Weights of a small mixture-of-experts language model, trained from scratch on English Wikipedia: a shared expert of 128 neurons, 6592 steps.
Below are experts of layer 5 (counted from 0) of a mixture-of-experts language model. Rows are named router (the router's row for the expert), gate (a neuron's input weights, with its number), up (a neuron's input weights, with its number) and show model dimensions 0-223. Each number is 50 + 15 x the weight over its row's rms, rounded and kept within 0 to 99.
After each expert's rows: a language model's description of what the expert responds to. This comes from a sample of Wikipedia text that the model never trained on.

# expert 22
router:67 46 55 71 54 48 44 72 23 79 54 43 35 48 50 59 62 37 36 61 21 30 59 36 64 70 47 50 57 51 17 43 59 59 50 46 63 58 44 44 65 35 55 38 35 99 59 62 56 41 58 62 53 55 14 15 53 44 60 26 43 53 54 65 64 74 76 47 56 44 60 54 66 55 53 56 45 33 71 66 37 24 71 58 54 57 21 71 61 62 42 60 61 66 80 31 50 18 45 57 61 40 53 73 26 56 47 44 76 38 56 47 60 51 43 31 58 49 42 57 65 42 40 34 42 67 42 51 29 66 39 37 62 51 72 76 60 62 35 70 74 51 61 46 59 60 59 45 56 61 59 52 39 57 52 47 60 35 52 37 83 37 64 50 39 46 47 64 66 43 69 54 46 64 16 39 36 68 75 49 47 29 52 50 42 48 32 41 23 68 63 60 17 62 42 43 70 60 68 53 34 35 43 26 64 58 42 39 65 26 17 56 72 49 55 99 67 56 64 41 64 56 68 44
gate0:58 50 67 52 50 48 70 22 50 58 84 23 57 40 60 85 56 39 57 43 33 41 69 41 52 26 21 81 52 36 41 60 41 44 20 31 56 33 45 50 43 74 63 40 42 60 25 51 62 59 24 68 76 45 78 40 40 61 39 63 37 62 34 48 61 35 46 59 83 31 38 57 53 81 55 26 55 14 49 40 45 46 46 52 59 48 66 48 30 68 48 45 54 61 49 45 35 84 55 56 65 27 44 56 65 51 44 49 53 64 39 61 46 59 58 48 44 69 70 62 22 63 59 70 49 44 32 49 73 73 48 42 71 53 66 44 33 49 40 88 57 46 53 69 34 66 59 49 53 50 34 64 29 37 52 41 72 56 43 37 41 35 73 54 55 43 58 54 43 47 78 30 52 57 41 42 73 56 43 65 49 52 74 54 19 48 44 54 46 65 74 11 74 54 49 36 73 54 30 63 65 61 45 34 63 47 40 34 47 30 75 82 63 10 44 44 40 57 57 64 37 29 57 59
up0:43 75 65 44 56 35 69 73 48 37 46 42 56 57 41 46 40 46 54 49 62 50 38 29 34 40 56 74 14 60 44 38 30 26 53 61 57 62 56 61 50 63 49 62 77 52 54 63 54 67 25 46 63 42 36 52 69 51 63 67 48 56 45 36 43 43 53 28 47 81 39 51 74 24 40 37 46 54 54 63 62 39 33 60 73 47 67 53 58 68 42 33 67 60 68 38 72 61 51 48 37 62 50 70 34 68 39 45 84 70 68 70 58 59 65 42 72 21 36 56 33 42 33 46 74 56 26 59 39 42 61 46 40 21 60 47 53 31 39 41 58 62 69 73 28 47 61 63 70 80 31 47 39 49 12 41 42 16 52 48 52 58 45 59 47 67 62 27 56 49 56 42 42 45 55 26 37 34 61 53 78 69 42 61 80 33 39 54 78 69 40 47 34 70 31 69 39 31 46 34 25 72 59 79 41 33 71 63 64 78 52 68 83 86 62 57 68 47 50 58 41 43 51 63
Description: Prepositions such as at, on, over, under, between, of, following a noun or verb in running prose, e.g. "flows over", "under age 18".

# expert 47
router:57 53 42 56 37 79 72 77 36 30 50 32 60 58 41 34 66 36 54 66 50 48 64 38 61 52 33 28 38 44 49 65 32 82 41 61 59 56 37 77 43 39 38 55 37 24 41 67 65 62 38 70 27 43 43 17 34 38 55 37 41 36 48 66 68 62 31 51 52 33 33 39 35 58 33 57 38 31 32 36 27 31 76 37 53 80 41 48 63 48 40 69 49 37 36 15 56 76 53 55 52 32 44 52 49 52 61 34 31 47 69 42 30 35 30 51 80 42 41 31 37 46 51 62 75 52 38 31 52 61 69 87 44 62 49 48 48 56 41 49 46 60 59 33 24 66 64 60 63 50 65 43 28 71 69 42 48 39 55 35 22 26 33 61 36 61 54 81 31 33 71 66 56 55 81 35 56 45 32 66 31 31 64 61 54 54 70 60 52 64 18 81 80 45 70 57 25 60 70 49 39 59 59 65 61 51 52 49 58 33 49 58 50 23 58 29 61 69 66 53 57 41 50 33
gate1:49 51 30 17 33 53 61 32 50 37 23 46 76 57 72 22 41 44 69 48 54 63 42 56 67 58 40 66 49 66 47 45 47 36 48 41 29 45 41 38 49 14 55 54 42 62 39 21 48 27 42 70 43 34 46 44 28 24 51 48 37 66 61 43 52 70 49 82 66 46 65 39 45 32 30 57 64 60 57 24 66 82 62 59 54 64 52 27 59 56 28 59 46 38 48 32 59 57 45 66 59 27 35 46 49 36 59 51 79 41 53 56 57 49 66 44 49 53 66 12 53 23 68 28 49 34 30 38 45 67 48 55 42 45 41 50 63 70 64 49 37 28 74 49 66 41 50 69 41 52 39 38 44 66 54 17 40 80 35 53 49 52 25 37 56 53 26 79 54 59 68 52 74 30 67 48 47 22 35 47 53 25 51 53 61 44 69 69 71 38 32 53 44 63 65 47 65 39 38 46 47 14 41 50 53 51 05 45 22 68 49 59 51 33 70 19 46 15 41 44 48 49 62 29
up1:57 57 36 18 25 49 54 53 41 24 27 51 76 47 66 35 53 37 67 42 54 57 28 66 65 69 43 68 55 51 41 44 50 53 35 36 34 61 35 35 42 03 31 81 35 31 28 35 40 59 56 45 48 36 34 26 39 41 37 32 42 61 55 26 64 73 49 78 66 54 77 62 46 31 45 69 59 47 44 16 58 78 74 58 52 61 48 35 68 49 34 38 30 47 41 39 44 38 53 66 69 34 51 53 60 40 65 52 75 42 54 50 48 33 53 40 64 55 52 31 45 30 68 29 54 46 35 38 36 62 40 59 31 64 52 45 54 67 79 53 54 17 75 62 53 61 42 78 40 60 42 38 48 69 61 48 53 99 36 39 37 42 42 27 42 37 37 90 49 44 71 46 63 33 53 50 45 21 32 68 30 47 40 51 46 48 48 56 58 36 32 40 39 67 51 40 51 61 34 35 40 13 58 54 72 43 33 61 34 67 40 74 50 40 64 22 40 31 55 41 51 42 54 39
Description: Sentence-final periods with blank lines, double line breaks and == heading markers that end paragraphs or sections before new headings.

# expert 40
router:61 69 57 27 42 58 59 51 47 69 51 35 54 39 94 30 00 59 42 46 80 42 26 59 56 39 62 78 52 46 62 53 28 59 64 32 36 60 41 45 31 53 51 37 62 37 63 57 51 69 41 61 46 69 53 50 59 29 50 48 43 65 30 60 51 27 70 51 60 69 38 24 38 57 44 50 41 70 41 56 46 44 69 38 41 48 62 75 59 59 38 51 52 26 32 66 49 41 49 38 49 83 45 64 36 41 29 54 42 48 46 54 54 60 32 54 39 45 35 51 35 49 35 70 34 18 63 69 60 36 61 53 57 46 52 40 18 51 57 48 48 74 72 54 50 43 66 42 26 59 71 37 54 62 35 63 44 50 53 64 63 78 98 56 18 67 61 83 36 44 47 55 47 33 45 51 53 48 33 52 06 50 50 64 65 31 60 50 51 67 35 45 33 38 55 79 17 67 53 33 47 36 75 65 58 35 70 42 51 13 61 47 65 68 51 60 48 49 32 39 55 56 31 57
gate2:25 53 54 31 51 63 70 41 47 47 33 27 39 56 56 51 38 83 40 55 86 39 39 44 75 73 81 28 48 34 70 29 51 37 62 55 69 58 42 47 60 37 43 49 45 48 68 70 29 41 41 44 43 64 52 62 60 61 28 50 72 88 62 48 43 38 40 46 47 47 60 53 54 44 56 60 58 36 61 53 31 53 60 46 62 48 42 31 36 53 39 51 37 58 55 33 43 54 62 46 49 74 69 50 59 60 83 71 62 57 26 10 52 42 39 60 40 51 32 45 34 41 70 63 38 19 57 52 63 37 29 45 56 38 56 51 53 64 53 61 45 31 44 44 24 52 58 28 43 74 43 59 51 47 51 48 37 43 63 48 44 71 76 43 32 21 17 33 54 32 39 46 43 63 51 61 44 80 15 44 48 61 41 73 70 66 66 31 59 59 68 99 47 48 49 75 53 36 85 49 60 31 42 82 63 62 45 35 45 63 39 23 57 79 67 51 27 57 28 70 65 43 67 38
up2:53 27 53 82 67 52 38 60 61 22 46 52 38 44 38 63 57 69 48 51 46 46 25 49 70 35 50 70 67 27 73 60 69 36 46 63 46 71 27 21 40 43 33 42 76 59 32 57 32 88 48 37 63 68 50 56 25 51 54 49 52 51 45 54 55 63 56 56 75 58 74 58 61 65 51 37 64 60 61 48 67 63 71 91 31 67 47 26 58 45 63 48 69 41 32 46 50 67 56 64 69 39 46 45 43 48 34 52 67 68 42 62 42 49 31 51 54 59 59 60 46 56 29 44 49 56 67 53 33 35 39 69 48 52 32 46 40 47 42 42 45 57 05 56 24 43 53 47 79 59 51 42 54 69 54 40 22 65 35 40 42 48 46 39 37 44 76 68 15 63 43 33 64 63 72 51 45 37 44 53 40 50 32 64 68 38 51 45 13 58 39 39 59 29 45 42 55 13 42 43 64 28 61 50 70 22 76 45 12 58 55 84 24 34 63 51 80 50 37 42 56 50 31 31
Description: Word pieces and words in Slavic, Turkic or Thai names and places, often in sports tables, e.g. Vladik-av-kaz, Dynamo Moscow, Merti-ň-ák.

# expert 57
router:56 70 38 45 27 47 27 71 16 29 36 43 33 45 50 40 70 47 52 54 66 43 57 69 53 15 65 54 30 44 15 66 57 55 57 63 40 42 42 71 26 66 47 71 38 80 47 61 53 65 30 53 71 45 47 42 48 34 65 29 55 26 62 54 56 54 63 43 61 80 71 81 30 45 39 59 39 54 72 48 81 36 57 51 55 43 72 61 52 70 48 65 53 63 28 57 55 50 49 12 62 46 33 33 38 22 56 54 55 44 61 62 61 37 41 15 26 42 40 71 29 53 65 46 67 65 29 49 29 24 47 37 43 66 34 52 39 62 32 38 32 57 79 45 67 66 31 46 61 64 64 34 57 48 82 59 48 55 52 35 70 79 36 58 71 71 43 39 50 45 58 60 45 40 46 29 72 60 62 40 45 53 28 49 40 79 37 57 74 58 44 35 67 59 66 29 50 61 18 55 48 62 56 41 66 54 32 52 19 58 64 48 50 46 37 31 72 62 53 67 49 63 71 44
gate1:53 53 31 41 69 61 07 58 58 23 59 63 39 44 27 37 60 44 52 32 51 39 43 47 55 53 64 51 28 32 26 46 37 47 61 70 75 43 20 62 16 51 34 51 31 50 49 43 42 63 59 42 59 52 12 41 50 50 41 66 27 35 61 50 30 33 30 54 52 21 85 17 53 43 62 35 48 25 62 49 54 62 62 48 63 64 49 64 62 23 49 38 46 61 41 58 67 74 78 40 36 42 32 59 44 72 28 84 79 54 44 19 60 36 32 58 45 63 67 60 35 25 18 67 43 41 60 48 56 56 62 62 53 60 44 61 45 68 62 45 59 34 50 53 58 27 45 55 64 40 49 30 61 26 60 65 33 58 35 40 34 44 65 26 46 46 50 38 58 49 61 48 54 45 61 33 99 54 55 47 60 25 46 44 46 63 55 54 58 72 59 33 49 60 44 31 33 47 54 27 20 46 36 61 72 68 73 63 58 52 48 71 65 40 45 81 65 54 62 32 57 48 53 60
up1:38 53 44 53 67 57 36 60 75 28 37 52 36 39 32 45 64 37 47 20 67 42 57 61 45 62 70 71 30 60 30 48 40 43 34 56 55 53 37 64 26 49 50 65 31 44 30 54 23 45 54 41 47 66 41 47 48 49 38 62 45 13 46 51 32 53 29 71 48 28 74 38 42 31 67 66 39 37 43 53 44 26 47 64 46 52 47 82 66 27 76 36 45 71 58 54 43 82 76 50 41 38 33 52 65 59 36 39 65 49 44 28 64 44 39 55 47 54 49 54 40 21 31 61 47 32 63 51 58 64 38 48 34 47 30 59 56 71 66 49 39 45 44 34 44 33 50 60 57 47 46 04 65 51 64 78 30 74 23 50 23 13 57 27 61 54 19 45 60 46 63 62 78 47 81 35 56 32 74 42 61 39 32 43 57 55 51 67 64 87 54 29 58 53 26 23 39 39 71 35 37 56 38 59 54 78 65 78 35 65 47 76 40 57 52 61 38 52 52 55 63 32 58 45
Description: Periods ending sentences before the next sentence, and decimal points inside coordinates and numbers, e.g. 49.2900°S, −11.7.

# expert 21
router:51 22 43 23 46 49 48 39 41 49 35 44 40 35 49 51 58 39 43 50 64 57 67 73 42 52 48 51 57 38 51 63 77 45 40 65 37 24 37 66 52 59 43 28 50 40 29 55 49 51 39 45 44 63 36 52 72 37 58 13 73 26 51 45 32 50 42 59 27 59 55 59 62 61 71 61 31 56 44 25 43 67 72 59 55 41 88 58 57 40 67 66 34 54 44 39 57 27 64 37 70 40 70 35 45 35 41 46 37 43 70 84 54 72 22 15 72 87 33 46 50 36 59 37 40 57 23 40 58 44 39 45 57 69 44 45 52 57 28 43 62 43 45 42 45 61 61 82 26 66 79 28 64 47 54 57 44 42 60 48 18 70 30 44 71 56 47 61 62 67 59 66 48 79 58 38 68 29 69 60 43 52 28 30 50 74 39 69 54 22 22 48 53 56 35 77 39 75 43 16 32 58 54 44 79 94 44 45 56 53 52 50 50 50 38 59 64 48 37 50 51 68 37 60
gate1:35 53 56 25 27 37 31 35 63 61 63 66 54 39 62 58 81 74 53 64 45 90 47 60 48 54 24 72 46 47 50 64 46 54 21 32 77 29 35 26 50 65 71 38 18 52 32 61 64 42 47 40 61 43 61 50 32 44 57 57 69 48 64 46 71 37 52 70 28 39 56 50 52 34 34 31 43 30 37 43 72 73 35 64 50 40 53 70 50 72 35 58 17 60 63 60 54 59 66 35 00 53 52 35 61 33 65 39 59 53 49 43 48 55 55 60 37 54 49 55 60 52 51 90 36 57 41 45 60 54 23 34 60 51 62 49 42 72 58 55 35 26 46 28 52 28 54 53 27 36 68 62 30 29 63 36 72 79 40 25 53 80 43 50 36 45 46 41 56 63 63 32 70 43 49 45 45 50 55 56 65 53 37 23 32 58 40 29 72 37 32 47 63 55 43 41 59 31 42 44 65 61 55 67 46 31 39 42 64 36 56 54 75 17 56 62 83 44 58 72 60 64 21 47
up1:58 63 26 51 94 56 74 41 32 49 68 43 24 56 62 54 23 59 52 45 46 45 56 20 64 48 66 37 61 27 65 45 75 46 51 47 35 47 43 45 44 40 52 62 48 58 42 66 40 51 49 47 37 28 58 72 56 65 40 61 48 69 39 42 34 59 83 45 73 44 26 26 46 61 53 77 19 53 51 72 75 47 63 52 52 12 43 50 41 33 46 45 52 55 27 49 51 96 43 57 65 46 43 53 15 51 44 61 68 59 53 45 28 52 52 34 60 59 46 46 58 20 71 70 53 18 72 42 45 41 88 46 65 32 55 78 47 63 41 59 50 47 47 48 46 82 58 32 53 50 60 50 59 26 67 72 57 39 86 52 56 39 64 60 51 51 48 34 73 31 71 41 45 53 61 50 62 35 26 41 66 44 43 58 33 34 43 43 35 87 47 39 37 20 72 48 56 75 47 49 46 31 48 18 57 44 28 55 34 58 42 55 70 74 48 41 35 54 38 46 48 30 51 36
Description: The century part of years such as 18 or 19 in "1880" or "1996", plus spaces in tables and coordinate pieces.

# expert 49
router:06 24 51 50 53 61 70 56 49 49 41 34 27 40 37 50 58 54 34 47 45 73 54 46 43 30 38 33 37 51 18 57 49 43 37 57 68 58 43 60 55 42 46 56 47 35 60 54 66 65 23 52 47 64 47 47 42 38 61 40 46 60 63 43 43 83 46 46 25 50 59 39 55 52 46 43 57 71 42 58 53 38 32 44 59 65 19 39 65 67 66 62 53 70 24 26 53 42 67 66 54 46 31 37 51 33 39 43 56 39 39 56 63 67 28 66 24 41 49 41 10 46 42 52 40 67 41 58 54 28 38 46 48 43 47 52 72 49 60 27 64 30 52 35 59 45 69 42 28 53 20 92 42 71 60 49 33 56 52 42 35 47 54 60 61 29 46 66 48 70 46 49 67 63 36 44 54 53 39 40 31 49 47 37 72 42 57 69 72 49 26 73 56 66 51 42 26 43 62 83 39 50 00 52 26 67 41 47 70 52 75 77 21 56 30 30 48 05 50 56 69 27 78 40
gate1:41 36 53 48 36 82 79 47 38 45 33 87 30 37 57 45 80 58 85 56 34 44 53 72 50 50 58 48 68 18 70 67 74 41 67 76 47 60 87 61 43 51 61 51 57 66 31 73 51 42 32 59 51 56 44 35 52 44 25 53 49 55 32 45 53 70 51 44 67 34 45 59 74 69 48 44 71 77 28 53 75 63 50 47 42 42 29 56 68 48 84 53 41 66 49 38 65 75 33 54 64 48 40 40 54 59 31 60 56 55 27 63 48 26 40 75 43 32 41 56 45 40 65 54 50 40 25 54 37 31 42 61 61 46 19 31 60 63 61 52 54 26 39 53 50 55 36 49 44 47 33 41 44 44 47 62 42 67 43 26 52 46 46 46 53 54 56 44 33 58 94 40 48 53 29 73 44 66 67 37 45 57 50 41 50 42 80 45 37 49 41 28 39 62 22 41 27 69 57 62 60 62 13 66 44 30 42 32 39 47 55 97 42 41 53 48 62 27 55 44 37 84 36 61
up1:46 42 48 49 42 95 68 49 46 37 39 88 31 40 67 52 86 51 85 46 32 39 39 67 41 42 48 52 55 18 85 48 53 52 58 69 33 56 72 76 42 52 55 61 53 66 48 64 50 40 20 64 44 54 54 51 56 45 45 55 57 57 47 40 61 71 61 39 73 41 43 42 59 59 34 32 78 77 29 37 91 58 43 33 19 49 24 62 67 53 64 54 50 61 46 26 63 62 31 52 52 51 45 38 32 41 34 56 62 54 35 54 47 35 63 83 53 46 32 38 49 39 56 54 55 48 27 40 43 27 32 65 62 50 23 44 60 56 64 49 55 22 43 65 51 39 27 46 32 60 22 31 44 51 50 66 51 63 40 29 51 45 55 50 43 51 67 40 38 50 68 46 64 49 35 77 47 64 52 17 65 51 43 40 59 50 66 55 21 45 36 40 38 70 31 58 11 78 35 72 61 58 21 61 48 34 46 40 38 44 67 90 53 32 54 53 60 35 58 50 42 74 43 64
Description: The first two digits of years, mostly 20 and 19, at the start of table rows or in dates, such as 2005–06.

# expert 9
router:53 43 39 60 58 43 69 63 54 76 27 56 22 59 71 18 45 43 38 59 57 42 50 23 52 34 65 40 18 43 52 57 45 58 35 42 47 49 29 26 62 33 52 71 44 71 64 65 62 67 86 76 74 43 34 27 41 45 52 57 44 38 50 60 44 29 50 66 58 47 57 81 66 70 62 63 43 29 46 69 30 38 67 39 54 51 35 61 46 43 39 47 55 56 38 62 53 15 36 18 59 48 55 40 29 49 47 39 77 28 61 62 37 34 59 57 62 47 63 52 48 45 35 75 45 60 34 50 33 66 46 45 54 69 33 61 46 66 47 43 51 52 42 95 46 66 29 65 63 57 69 28 33 58 31 52 56 47 56 46 41 26 46 46 26 48 49 64 46 50 39 63 58 60 21 69 63 27 33 53 55 70 57 67 66 44 73 53 59 64 51 29 50 63 40 20 46 51 20 29 45 67 36 54 63 63 20 47 39 19 52 54 35 47 56 80 89 47 63 57 50 29 84 36
gate0:63 22 50 37 81 52 66 42 29 67 45 54 47 46 58 53 77 42 59 60 59 60 53 53 28 45 28 41 58 64 55 78 60 57 52 21 51 44 33 66 72 66 59 62 27 34 57 20 52 49 66 32 33 38 67 51 38 29 40 39 76 50 53 31 37 45 67 46 40 73 19 45 41 54 49 78 35 57 49 31 59 40 47 26 56 48 50 28 60 41 51 35 63 62 33 47 45 65 57 66 61 31 48 48 46 17 63 59 61 75 49 39 64 54 86 59 92 46 63 78 37 59 47 47 55 54 60 12 52 29 85 74 33 51 48 55 48 49 53 41 40 53 52 40 33 56 67 46 33 48 40 40 53 33 55 40 39 26 57 48 54 42 52 60 38 38 33 52 58 49 54 47 52 28 75 45 71 49 37 54 69 54 56 68 54 53 73 35 73 18 32 70 86 87 54 33 66 38 47 34 47 57 44 54 57 46 32 70 30 35 03 36 39 59 48 66 62 37 45 79 59 56 50 49
up0:29 62 59 44 55 65 41 56 60 35 64 50 25 55 43 63 77 41 49 50 31 56 40 52 39 62 56 43 49 32 51 38 31 53 60 58 30 40 43 47 40 32 75 39 52 39 34 41 58 42 60 45 52 43 69 49 45 62 50 70 16 52 74 63 74 62 79 35 32 51 54 44 32 42 59 38 49 39 59 58 47 75 72 60 47 42 38 83 64 44 60 68 41 50 43 46 62 32 57 51 43 49 62 62 29 51 19 49 11 45 42 44 34 70 38 36 33 66 33 42 48 55 34 42 35 55 61 68 42 31 42 30 75 39 35 71 66 36 67 58 67 54 77 58 84 58 41 65 36 45 87 99 66 52 33 46 43 40 34 49 69 69 38 57 45 53 49 49 48 45 47 53 50 57 31 60 54 63 50 48 20 60 56 80 25 34 56 30 70 73 80 59 22 41 71 81 37 49 57 56 41 29 40 32 31 69 75 57 76 77 59 68 27 54 58 15 33 59 50 55 55 69 43 56
Description: Subject or object pronouns and relative words starting a clause, usually before a verb, e.g. it, he, which, there, who, them.

# expert 30
router:58 78 64 52 32 65 71 48 20 45 33 47 47 37 88 52 58 50 46 44 42 53 62 23 45 66 49 54 39 57 34 57 56 57 55 54 58 62 65 66 65 46 44 33 56 23 40 62 72 38 48 61 78 58 40 60 63 37 50 41 63 68 43 52 56 62 63 48 57 66 57 60 40 85 87 63 30 41 29 55 34 49 20 88 45 45 59 36 65 59 44 66 38 53 40 23 42 31 43 73 50 52 78 32 73 46 66 32 44 46 41 68 53 85 45 48 27 67 36 50 00 32 36 52 39 49 41 56 38 62 69 72 60 34 61 46 80 40 52 41 42 55 61 58 57 58 59 42 30 49 41 44 41 55 65 54 40 56 61 42 65 78 50 64 38 42 19 69 57 69 62 59 48 18 52 75 61 58 39 73 33 61 48 40 49 33 64 62 59 41 23 29 81 50 42 46 57 44 62 68 45 65 67 39 75 94 64 55 36 57 70 55 50 52 39 42 51 54 55 38 62 56 58 33
gate1:51 39 52 17 10 40 45 66 74 43 61 59 59 90 74 55 38 53 49 55 54 28 60 45 33 84 42 58 43 02 48 48 64 55 67 25 57 86 60 43 47 27 31 62 38 57 77 53 37 44 63 72 63 31 56 32 62 64 56 44 32 36 42 66 51 65 62 39 44 47 25 45 27 58 86 54 39 44 54 38 36 26 71 67 55 59 61 60 56 41 56 27 64 46 67 27 48 72 42 60 42 30 62 42 36 54 50 41 24 42 36 70 12 55 49 57 83 27 64 51 26 49 35 37 65 34 54 79 52 50 45 48 32 56 67 12 59 51 36 50 45 37 40 51 58 56 52 49 53 28 53 55 74 47 34 56 61 61 45 38 62 47 38 68 47 38 56 58 68 30 52 48 66 62 46 38 35 48 57 67 35 74 64 53 50 41 19 34 56 43 49 72 62 32 54 79 32 45 52 32 66 50 58 46 39 56 27 65 71 66 54 51 41 51 35 75 32 60 65 68 33 45 54 52
up1:46 21 46 23 08 22 33 62 72 65 49 43 60 65 58 50 41 53 38 45 67 33 49 53 36 65 49 52 28 13 44 70 48 45 56 34 70 68 67 44 42 23 24 41 44 61 77 62 26 61 70 63 77 29 53 26 63 71 47 58 28 46 41 75 55 42 45 32 56 45 21 52 39 73 85 53 31 34 61 41 64 32 62 62 50 51 49 73 68 43 39 31 42 53 81 55 50 74 56 62 27 49 43 36 44 50 59 45 31 41 52 59 19 48 58 73 76 35 64 46 21 61 31 55 47 31 47 57 43 48 58 55 37 67 69 30 67 53 56 30 49 49 45 49 38 47 45 34 55 46 38 63 81 38 25 45 61 50 47 33 62 54 38 65 54 47 65 78 69 42 25 42 60 73 60 54 48 43 55 66 38 54 45 30 43 35 37 41 58 48 57 76 72 27 25 60 40 41 53 36 63 59 55 53 35 57 35 55 71 79 51 49 61 38 61 84 23 53 59 45 28 60 49 68
Description: En dashes, hyphens and spaces between numbers in tennis scores, year ranges and dates, plus century pieces like 20 in 2015.

# expert 29
router:63 52 44 13 59 52 78 34 26 62 62 44 29 50 73 70 61 35 25 46 29 57 55 48 65 37 31 41 57 46 24 39 62 21 55 33 46 40 70 51 26 40 58 45 48 66 49 52 46 40 56 60 29 76 04 64 92 41 55 66 52 63 64 65 34 47 43 43 62 59 57 39 44 72 41 47 54 50 57 61 40 71 72 43 62 47 24 64 65 47 45 70 47 63 74 68 30 45 56 89 62 28 55 65 39 73 79 43 26 49 54 64 51 66 62 56 47 37 37 49 71 38 40 19 38 63 44 46 51 80 30 41 62 39 20 45 55 55 56 56 32 47 60 56 31 56 67 34 41 64 51 56 64 66 65 46 58 46 61 28 61 51 61 31 34 61 56 66 63 52 44 33 60 72 34 57 44 46 33 59 60 51 35 53 44 33 45 78 41 52 38 42 07 50 75 55 35 87 24 36 37 39 79 45 45 80 31 47 43 50 48 54 48 59 56 55 60 78 53 53 51 43 56 43
gate0:75 62 54 44 29 51 59 28 28 66 59 63 65 65 60 57 41 31 31 69 48 37 74 53 15 69 59 41 67 62 55 31 50 36 25 38 41 29 45 34 38 40 56 57 23 66 36 39 74 24 39 63 31 44 49 37 73 49 23 57 75 62 44 50 86 54 52 46 41 71 46 85 59 56 80 64 30 74 41 24 43 57 35 31 43 44 67 46 40 63 71 38 47 69 67 34 60 50 56 75 34 26 50 56 67 64 63 51 62 42 37 54 40 49 79 48 47 47 23 55 42 32 37 19 51 43 47 44 44 79 56 20 42 44 50 67 41 47 45 55 65 53 50 46 64 46 54 50 42 70 52 62 40 54 37 62 66 43 41 39 27 61 81 37 56 51 58 78 40 52 48 57 77 46 28 30 35 39 48 65 40 67 55 70 44 38 44 44 41 67 27 42 58 44 53 59 66 44 39 69 71 51 82 42 65 53 72 80 57 50 40 48 30 11 56 49 54 31 21 83 53 49 48 45
up0:75 43 47 28 46 52 70 12 40 51 66 48 45 54 53 41 42 16 40 58 61 33 72 63 37 51 44 51 55 49 47 46 52 45 24 55 47 35 48 54 46 22 57 48 47 52 26 34 64 39 51 57 44 37 58 53 50 53 37 64 46 26 36 41 78 68 58 65 53 85 64 64 42 45 89 62 10 67 45 40 60 70 24 25 54 11 63 47 14 60 65 40 66 46 68 25 43 71 67 75 40 19 63 55 54 49 53 64 66 49 47 46 22 58 70 40 64 58 24 52 32 36 42 38 50 64 54 56 35 60 53 26 52 47 60 51 45 41 55 52 35 51 49 53 69 46 55 35 45 58 49 60 47 51 49 60 74 44 38 35 40 70 78 31 52 55 64 64 60 43 64 29 73 58 36 38 49 26 47 77 59 78 34 65 35 51 49 55 51 65 37 20 43 46 57 47 72 48 32 55 58 72 88 38 47 45 66 68 51 57 59 39 12 16 58 49 55 36 27 79 46 66 59 41
Description: Prepositions for, from, to, during, after in sports results, electoral and census passages, such as Rankings from, results for, nearest station to.

# expert 55
router:58 34 46 77 51 57 22 61 06 52 12 33 35 39 26 51 54 41 54 61 25 55 60 47 46 17 71 31 38 44 26 43 09 48 35 62 52 43 73 71 61 46 63 36 50 61 32 27 59 33 63 66 78 58 31 54 51 58 41 34 41 46 76 47 46 45 36 70 48 48 27 32 49 64 40 57 21 11 22 66 20 38 66 45 67 42 53 45 55 66 53 38 54 59 32 57 30 40 38 38 46 50 60 60 41 55 47 35 53 48 44 70 49 45 58 52 68 47 47 50 63 41 56 42 49 39 36 51 45 67 82 37 41 38 42 40 40 34 60 73 50 36 61 58 71 58 57 47 48 54 70 29 34 45 39 41 56 39 57 67 28 63 49 34 47 58 32 62 38 40 55 69 59 50 66 67 44 67 62 45 42 49 17 42 38 50 29 54 26 69 66 64 19 50 40 34 62 35 24 36 50 26 57 36 45 38 37 43 41 48 63 47 37 41 87 79 23 26 56 27 54 77 71 47
gate2:53 57 36 61 55 62 66 63 31 87 43 64 44 64 43 55 48 78 68 68 61 59 39 42 26 42 28 62 75 50 51 54 32 33 61 42 50 74 74 17 27 50 73 59 62 49 48 25 59 47 48 51 67 53 54 44 71 52 81 68 68 87 33 41 74 41 15 45 46 67 26 67 33 48 31 73 42 61 38 80 65 55 40 42 54 53 78 32 44 64 49 68 56 55 43 61 61 49 54 30 59 26 60 48 48 52 35 35 54 52 72 72 46 31 41 28 37 36 40 34 55 59 73 23 48 68 57 31 65 22 75 77 53 40 60 31 50 65 78 46 54 57 45 47 54 56 57 53 33 59 52 37 37 22 38 67 42 50 16 48 54 60 56 47 13 49 61 55 40 26 39 64 74 35 53 60 61 48 62 65 27 35 40 59 39 58 58 40 39 50 58 43 64 51 55 41 43 59 45 24 28 26 61 54 49 47 16 55 53 34 19 76 57 52 75 65 60 51 45 47 65 44 33 52
up2:55 43 40 41 52 43 42 50 84 38 31 62 42 40 51 36 47 70 51 58 60 26 49 45 58 44 61 56 41 51 23 00 55 72 27 70 76 22 56 67 58 82 44 42 46 47 58 53 52 48 63 63 68 54 35 47 46 18 56 38 47 52 43 23 41 35 13 30 44 68 49 37 51 35 35 30 38 47 52 32 45 47 52 56 57 67 54 34 48 77 65 59 48 62 72 75 48 53 32 45 74 72 50 62 56 51 47 73 53 74 61 36 57 56 22 67 68 34 48 44 30 31 53 46 39 60 46 31 57 62 50 58 35 42 69 40 82 62 50 85 55 40 65 56 49 46 38 60 42 79 39 48 28 36 62 60 67 66 69 52 58 45 66 20 77 46 81 48 50 58 69 63 76 51 43 43 67 59 42 50 66 54 50 53 78 68 65 72 38 37 66 41 53 76 40 22 64 52 33 73 54 43 48 57 35 41 73 64 49 33 48 38 21 27 57 60 82 61 68 29 43 40 37 44
Description: Function words, mainly to before verbs, plus not, would, can, by, with, as in what to do or born to parents.